python train.py --d_model=96 --experts_per_token=2 --d_expert=96 --moe_layers=[0, 1, 2, 3, 4, 5, 6, 7, 8, 9, 10, 11, 12] --router_score="sigmoid" --balance_loss=0.00872 --router_noise=0.3 --router_bias=true --init_std_router=0.0346 --vocab_size=16384 --lr=0.00234 --batch_tokens=32768 --seq_len=256 --steps=7432
Below are experts of layer 7 (counted from 0) of a mixture-of-experts language model. Rows are named router (the router's row for the expert), gate (a neuron's input weights, with its number), up (a neuron's input weights, with its number) and show model dimensions 0-95. Each number is 128 + 32 x the weight over its row's rms, rounded and kept within 0 to 255.
After each expert's rows: "gets" lists some tokens that make up at least twice as much of what it gets as of all text. This comes from a sample of Wikipedia text that the model never trained on. Tokens count by the router's weight.

# expert 60
router [124 101  99 146  93 126 163  93 143 127 166  89  75 114 113 100 151 123 140 184 169  75 101 176 169 112 127  74 126 118 118 173 132 160 191 123 111 113  66 131 160  72 122 140 156 165 131 154 150 192 146 174 142 127 139 116  77 173 105 141 141 164  61 119 154 106  91 128 163 130 128 100  92 110 142 170 104 135  79 137  76  91 123 195 168 132 131 166  98 138 154 108 166 143 196 115]
gate0 [114 121 141 168 120 169 123 145 121 119 108  99 116 100 120  93 109 153 105 148 135 161 140 115 139 153 150 174 155 136  31 211  94 100 120  99 178 183 104 118  95 102 122  79 153 107 139 142 174 143 126 122 105 120 139 165 162 112 146  97 156 142 160 102 148 148 124 130 170 163 159 112  78 184 139 187  78 127 165 162  94  80 108 220 146 142  99  90 177  89 119 165  93  88 120 131]
up0 [144 109  85 154  79 217 147 121  45 142 116 123  95  59 107 105 165 155  59 117 108 120 145 154 123 149 160 143  72 109 108 130  87  49 157  92 120 131 166  67  85 120 112  73 122 113 123 109 114 138 143  80 115 131 105 131 204 131 139 173 114 133  99 169 100 123 141 138 171 159 145 129 103 129 133 159 134  88 108 158 133  84  85 159 131 103 147  99 125  91 134 102  88  89 152 124]
gets: " —", " made", " used", " due", " returned", ")"

# expert 62
router [107 102 115 182 107 158 152  88 140 101 141 113 142 108 135  88 120 114 119 203 131 105 134 198 171 170  97  72 109 123 117 149  73 134 124 147 137 161 112 103 113  83 141 120 142 121 128 198 125 167 146 137 155 157 188  81  54 160  79 116 161 144  71 121 153 140 102  61 109 109 103 130 123 153 139 171  79 116  85 125  81 107 111 212 112 138 135 146 113 139 158 120 118  80 129  82]
gate0 [ 80 113  50 216  89 139 165 114 162 106 120 161 108  85 127 164 100  89 160 157 163 138 182 131 100 154 133 131 100 132  88 128 119  62 149 103 116 145 102 110 139 107 131 112  96 166 118 140 150 200 148 137 132 115 123 108 160 111 159  78 153 148 207 142 122  54  90 109 150 107 124 173 139 186 113 158 125  98 150 126 155  99 123  89 142 112  93 126 165  96 144 126 150 153 180 184]
up0 [133 122  89 162 132 159 116 126 131  89  93 144 140 117 125 140 103 142  86 140 121 140 113 199 117 111 137 131 131  92 103 147  87 140 138 128 112 153 133 146 135 166 139 192 113 178 100 131 175 176 162 148 127 128 203 189 132 100 142  78 168 142 182 176 116 126 109 133 121  71  65 180 128  86  96  84 166 130 136 121 134 204 101  82 149 156 173 138 138  56  83  79 155 136 161 162]
gets: " was", " is", " were", " are", " had", " has"

# expert 8
router [ 80  57 143 225  80 118 167 104 177 118 140 170  93 117 135  71 147 144 145 157 142 130 149 183 138 120 115 108  69 134 128 118  90 146 151 131 167 159  88 118 116  75  89 117 186  81 105 178 111 134 169 127 127 162 204 159  79 134  69 142 146 125  92 146 121 156 113 121 105 112 129  89 148 153 162 122 131 151  78 102 109  83 127 131 185 139 160 117 115 115 170 164 156 125 140 128]
gate0 [118 182 168 199  44 174 107 107 189 134 147 133 130 164  73  99 151 139  88  87 103 131 130 114 154 135 147 179 128 164  97 142 119 112 176 115 138 142 135 119 125 147 105 141 115 157 157 124 105 135 119  91 156  78 184  68  78 137 169 144 147 108 137  76 113 149 110  79 100 176  87 127 121 134 192 120  98  77 152 130 132 109 104 143 172 114  85  74 159 152 138 137 121 184 167  98]
up0 [103  99 127 137  96 176 100 149 144 157 170 179 129 143 114 119 139  99 105 101 168 127 151 132 188 120 218 152  86 111 137 125 130 147 159 122  99 124 112 143  96 135  56 134 129 122 135 104 112 144 173 104 154 147 130  51  97  87 153 147 157 155 159 112  80 136 132 103  77 142  94 141 137  89 139 117 138  73 136  96 153 127  82 132 176 149 100 129  69 129 178 145  73 222 187 132]
gets: " not", " also", " been", "ly", " be", " more"

# expert 16
router [111 105  83 153  94 171 225  99 148 150 104 138  80  85 139 163 129 190 106 155 113  96  87 183 154 117 130  80 123 130 107 199 154 146 141 129 196 145  90 135 167  75 142 110 105 118 142 175 138 143 176 116 119 110 170 132  83 132  97 149 174 197 161 124 169 122 152 168 147 118 138 110 133 149 171 166 116  92 126 151 143 116  84 187 145 125 129 131 153 111 175 152 106 164 161 128]
gate0 [ 80 141  62  75 115 197 179 161 114 149  81  92 152 118 105 146 143 112  85  70 141 107 104 160 109 129 151 118 126 114  84  84 108 116 123 150  82 139  86 111  95  65 112 144 135 121  97 181 162 109 160 104  91 151  64  91 117 121 143 177  65 154 107 116  86 135 181 193 136 101 128 120 101 122 106 105 110 114 148 212 162 101 153  91 117 126 143 142 145  82 146 131 166 110 125 131]
up0 [135  84 160  97 132  59  58 146  78 124  92 152 125 108 176 152  83 170  78 155 186  92 100  46 155 196  61 132 115 177 142 166 147 143 144 200 108 125 125 114 122 140  79 124 103 154 108 113 122 147  78 162 167 117 162 130 171 129  83  86  91 138 106 132 129 104 119 100 149 129 165 153 144 145 147 134 106 138 153 128 118 154 136 137  87  82 185 125  81 143 113 130 134 150 146 116]
gets: " |", "|", " 1;", " 2;", " No.", " 0;"

# expert 70
router [ 43  69 152  98  61 129 144  67 120 121 104 104  73 121  30 139 141 139 118 153 185 107 120 170 173 115 123 108  99 100 139 135 106 155 143 167 112 127 119 158 159 135 185 133 155 159 117 146 157 216 108 127 121 142 135 141  79 133  69 165 172 127 106 153 139 105 123 151 152 117 147 103  81 121 184 166  99 155 119  86 145 116 137 146 144 119 128 168 126 109 112  98 119  91 182 146]
gate0 [110 157 174 152 146 121 138  62 121 101 171 129 146 154  65 113 149  98 163 109 149 116 136 108 137 137 133 141 151  99 122 166 186 122 131 132  60 121 145 188 125 121 109 125 109 134 132 146 143 171  96 166 126  64 135  81 110 115 161 109  55 142 121  93 126  81  87 172 150 137  92  83  81 166 177 140  98  72 107 134 162 158 107 150 186 151 192 125 178 138  92  64 130 117 144 174]
up0 [104 173 169 160 140 130 129 146 122 133 144  75 100  71 111 114 169  65 186 108  89 137 150 111 140 121 102 127 131 116  83 172 129 151 147 103 160 128 178 121 145 122 124  89 161  99 130 152 123 142 181 137 113 103 152 208 110  91 176 105 148 140 110 116  64 160  66 130  62 139 159 125 166 131  78 142  67 115  85 135  92 155 121  98  98 172 187 135  92 116 108  95  94 119 148 191]
gets: " in", " of", " In", " from", "In", " during"

# expert 35
router [135  95 135 155  62 117 135 132 190  95 112 114 105  76 138 139 147 155 157 167 111 108 115 178 113 137 140  68 129 156 137 185 157 174 125 112 148 192  57 153 149  97 156 125 135 160 150 142  82 203 117 138  90 103 188 113  91 114  81 138 181 153 129  86 181 101 114 127 115 165 149 135 108 146 163 141  85 141 120 109  75  95 136 207 123 106 119 168 128  92  79 115 132 102 142 136]
gate0 [148  56 130  86 128 186 153 130 116 152 118 202 132 134 124 146 119 159 106 108 174 192 177 145  96 198  93 130 121 101 164 100 121 140 182 121 143 199 143 119 113 143  96 119  85 127 122 129  78 146 135  58  77 115  96  85 103 145 132 141  88 164 154 135 132 107 150  80 156 128 147 138  82 134  85  77 147 132 113  67 122 155 175 176 121 151 101  99 163 120 109 113 177 117 137  88]
up0 [ 86 136 131 124 126 109 114 155 139 113 163 176 182 102 116 152 120  74 144 132 129 146 131 163 127 197 162 169 168 138 107 164  85  97 145 119 169 147 136 118 128 162 135 132  87 142 121 175 152 115 154 199  73 149  86 141 183 141 156 130 128  88 168  97 136 112 123 102 104 107 101 134 135  83 150  97 157 177  30 163  75  82 164  93 128  93 128 140 138 106 123  67 175  96 186 115]
gets: " |", ";", "|---|---|---|---|", "|---|---|---|---|---|---|---|", " W;", " L;"

# expert 28
router [ 81 126 121 188  88 158 160  94 145  89 157  56  68 102 119 158 146 170 143 142 169  92 108 161 146 135 138 172 126 143 125 109 143 163 173 132 182 164  94  91 170  86 174 127 119 120 103 126  89 178 141 114 135 170 141 151  54 153 121 146 179 178 102 145 161 121 166  77 115  85 111 134 105 194 193 124 118 152 140 143 118 150 123 134 170  86 132 136 116 120 131 178 113  95 178 135]
gate0 [ 76  89 120 194 139 100 134  94  78 175 174 128 113 101 149 109 127 174 177 190  89  61  55 126 164 118 142 109 115 127 173 144 162 123 147 195 114 136  91 125 159 182 115 114  90 114 119 106 111 128 115 129 129  72 161 102  73 111 126 119 122 112 142 113 145 141 135 106 114 111 140 184 199 171 139 120 101  91  77 126 152 110 150 134  49 132 132 105 168 120 177  95 158 105 115 138]
up0 [123 126  86 113 102 118 117 116  51 165 121 124  93 130 145  91 180 173 142 125 142  61  33 153 128 102 110 112 107  77 113 117 121  93 171 158 102 158 115  59 107 170 107 113 160 154  88 158 106 113 145 126 121 143 147 103 106 130 138 190 155 147 141 113 123 110 132 106 118 133 176 201 151 110  56  97 157 108  65 155 126 120 136 132  85  83 123 137  99 135 193 137 131 144  94 181]
gets: " to", " from", " into", "===", " in", " for"

# expert 121
router [128 125  89 126 131 157 139 114 147 147 119 125  65 141  72  88 165 144 145 127 174  70 136 144 147  99 128  97 126 144 135 158 177 180 137 114 150 158  98 110 114  98 123 128 180 156  80 179 164 236 133 156 133 133  80  72 132 122  93 143 200 156  67 124 161 142 125 125 137  91 123  99 126 134 155 146  68 165  79 144 105 133 129 157 122 140  72 154 116 162 185 127 141 163 174  99]
gate0 [113 128 151 104 166 147 126 103 187 179 144  85 144 112 139 116  80 104 115 164 107 117 135 156 126 103  81 100 134 137  99 139 136 114 154 183 191  69 127 195 151 150 185  96 105 203 118 149 157 145 109 179 104 149  92 166 138 108 162 145 185 101  88 167  94  85 102  86 121 186 150 102  87 109 101 164 127 120 161 162 172 121 119 108 127 180 101 145 162 122 140 135 180 126  75 101]
up0 [163 109 120 134  93  61 110 128 172  90  90 109 100 124 145 133 112 137  88 167 178 101  97 121  98 125 116 141 102 165 121  64 113 155 129 151 165 189 133 119 149 133  63 121 122 176 121 140  87 167 175  86 158 204 134  84 195 110 120  94 121  88 142 121  85 121 116 103 140 109 139 145 161  88  86 141  96 118 106 113  80 127  83  80  69  81 113 174  88 144 150 164 135 154  84 141]
gets: ")", "\"", "),", "}", "\",", "]"

# expert 69
router [119 126  59 165 107 108 187 120 150 104 125  75  79  98 100 170 111 132 139 130 113 142 101 167 108 171 126 123  85 196 130 167  93  91 133 114 115 124  91 138 137  80 139  79 185 181 125 194 171 171 123 140 101 162 126 104 154  80 124 116 133 213 134 128 101  91  92  98 171 137 141 147 114 154 184 169  64 141 108 133  83  96 116 154 161 152 126 158  95 131 171 135 120 102 107 105]
gate0 [143 125  12 152  78 152 162 172 143 110 193 159  98 119 141 182 127 127 149 148 120  87  95 122  92 146  74 110  75  88 106 104 122 142 132 137 133 159 144  97 118 104 127  98  82 175 135 112 143 124 170 126 169 171  81 120 142  50 197  99 117 131 165 140 108 106 132 149 136 128 156 171 117 120 141 195 155 133 128 108 131  92 172 116 149 137  92 131  86 156 140 124 192 123 148  86]
up0 [ 93 115 157 129 152 143  70 141 123 136 115 131 144 141  90 142 200 148 154 173  94 116 138 122 199 139 125  89 123 186 134 113 170 126  88 184 129 115 174 162 116 102 115 113  73  93 198 190 170  70 129 109 105 127 173 197 129 165 138  99 137 130 113 107 176 135 116 124  88 173 148 143 149  85  58  98 146 110  99 146  94 135 135 151  58 132 173 117 173 160 126 134 128 125 117 151]
gets: "al", "or", "it", "on", "ion", "ar"

# expert 45
router [ 97 104  84 145 134 138 123 104 162 121 108 150  74 122 108 114 147 169 153 130  95 124  91 187 141 135 121 101 123 168  86 135 137 141 141 165 150 149 128 123 145  79 153 130 135 132 104 142 129 131 166 131 105 112 101 102  65 156  84  94 168 190  93  75 156 167  87  78 171 130 119 147 118 144 211 190 134 148 100 126 100 106 102 210 160 149 128 128 133 107 180 113 206 123 196 169]
gate0 [ 66  96  81 180 119 120 106  94 131  65 124 138  82 105  84 125  72 128  60 148 153 149 173 133 142  83 140 110 194 143 163 177 150 132 212  77 101 102 113 137 177 108 144 136 140 138 104 138 137 126 108 125 155 108 129 164 143 142 123 122 109 142  58 145 127 126 147 115  88 100 124  98 144 147 127 139 118 147 144 102 142 165 158 167 136  78 108 136  39 177  94 176 165 164 100 106]
up0 [120 150 189 142 120  83 138 169 153 161  81 155  74  97 117 163 123 105  96 138  67 135 140 171 100 134 156 143  92 169 124  79  98  92 117  88  83 185 132 115 153 163 148  88 104 141 119 148 113 104  99  81 140  99  87 156 151 158 200 116  92 134 184  71 127 123 108 159 170 114  75 176 129 168 142 108 124 158 103  92 128 102 148 167 161 161 131 153 140  43 141 118 137 112 168 150]
gets: " a", " an", " A", " =", "A", " one"

# expert 126
router [131  73 123 146  89 159 221  68 145 139 112  67 127  95 134  69 146 104 131 160 162  88  95 154 136 161 151  67 115 156 120 132 116 158 164 102 141 101 106 162 178  70 148 168 152 145 170 175 142 163 132 156 139  98 158 129  90 146 132 175 138 167  74 103 117 139 124 130 132 108 139  80 111 115 162 123  99 109 129 135 100  82 153 191 156  85  99 117 127 144 165 157 196  86 137 149]
gate0 [133  79 153 139  93 157 158 118 132 141  48 122 110 137 135 146 213 128 122 146 141 140 134 120 107 200 162 110  68 138 168 129 119 170 122  50 104  51  97  92 121 110 123 138 181 119 142 146 107 121 157 163 121 108 142 163 119 136 181 156 144 133  95  96 128 137  68 154 174 110 111  80 162 128 176 128 148 134 158  74 177 130 166 160 140 129  85 135 142 100 179 168 134 124 113 188]
up0 [134 113  82  94  94 110 118 120 172 138 118 106 164  95 128 136 106 113 116  71  44 107 162 140 105 158 127 139 102 121 135 141 125 153  91 112 202 170 117 104 128  98 101 160  48  78 130 133 128 108 109 123 150 117 169 126 141  95 189 112  92  72 211 128 127 114 161 193 148 159 120 194 106 160 173  89 104 146 155 104 120 138 124  94  57  80 101 138 132 126 125 149 123  87  98 148]
gets: " |", "-", "|", " USA", ";", ":"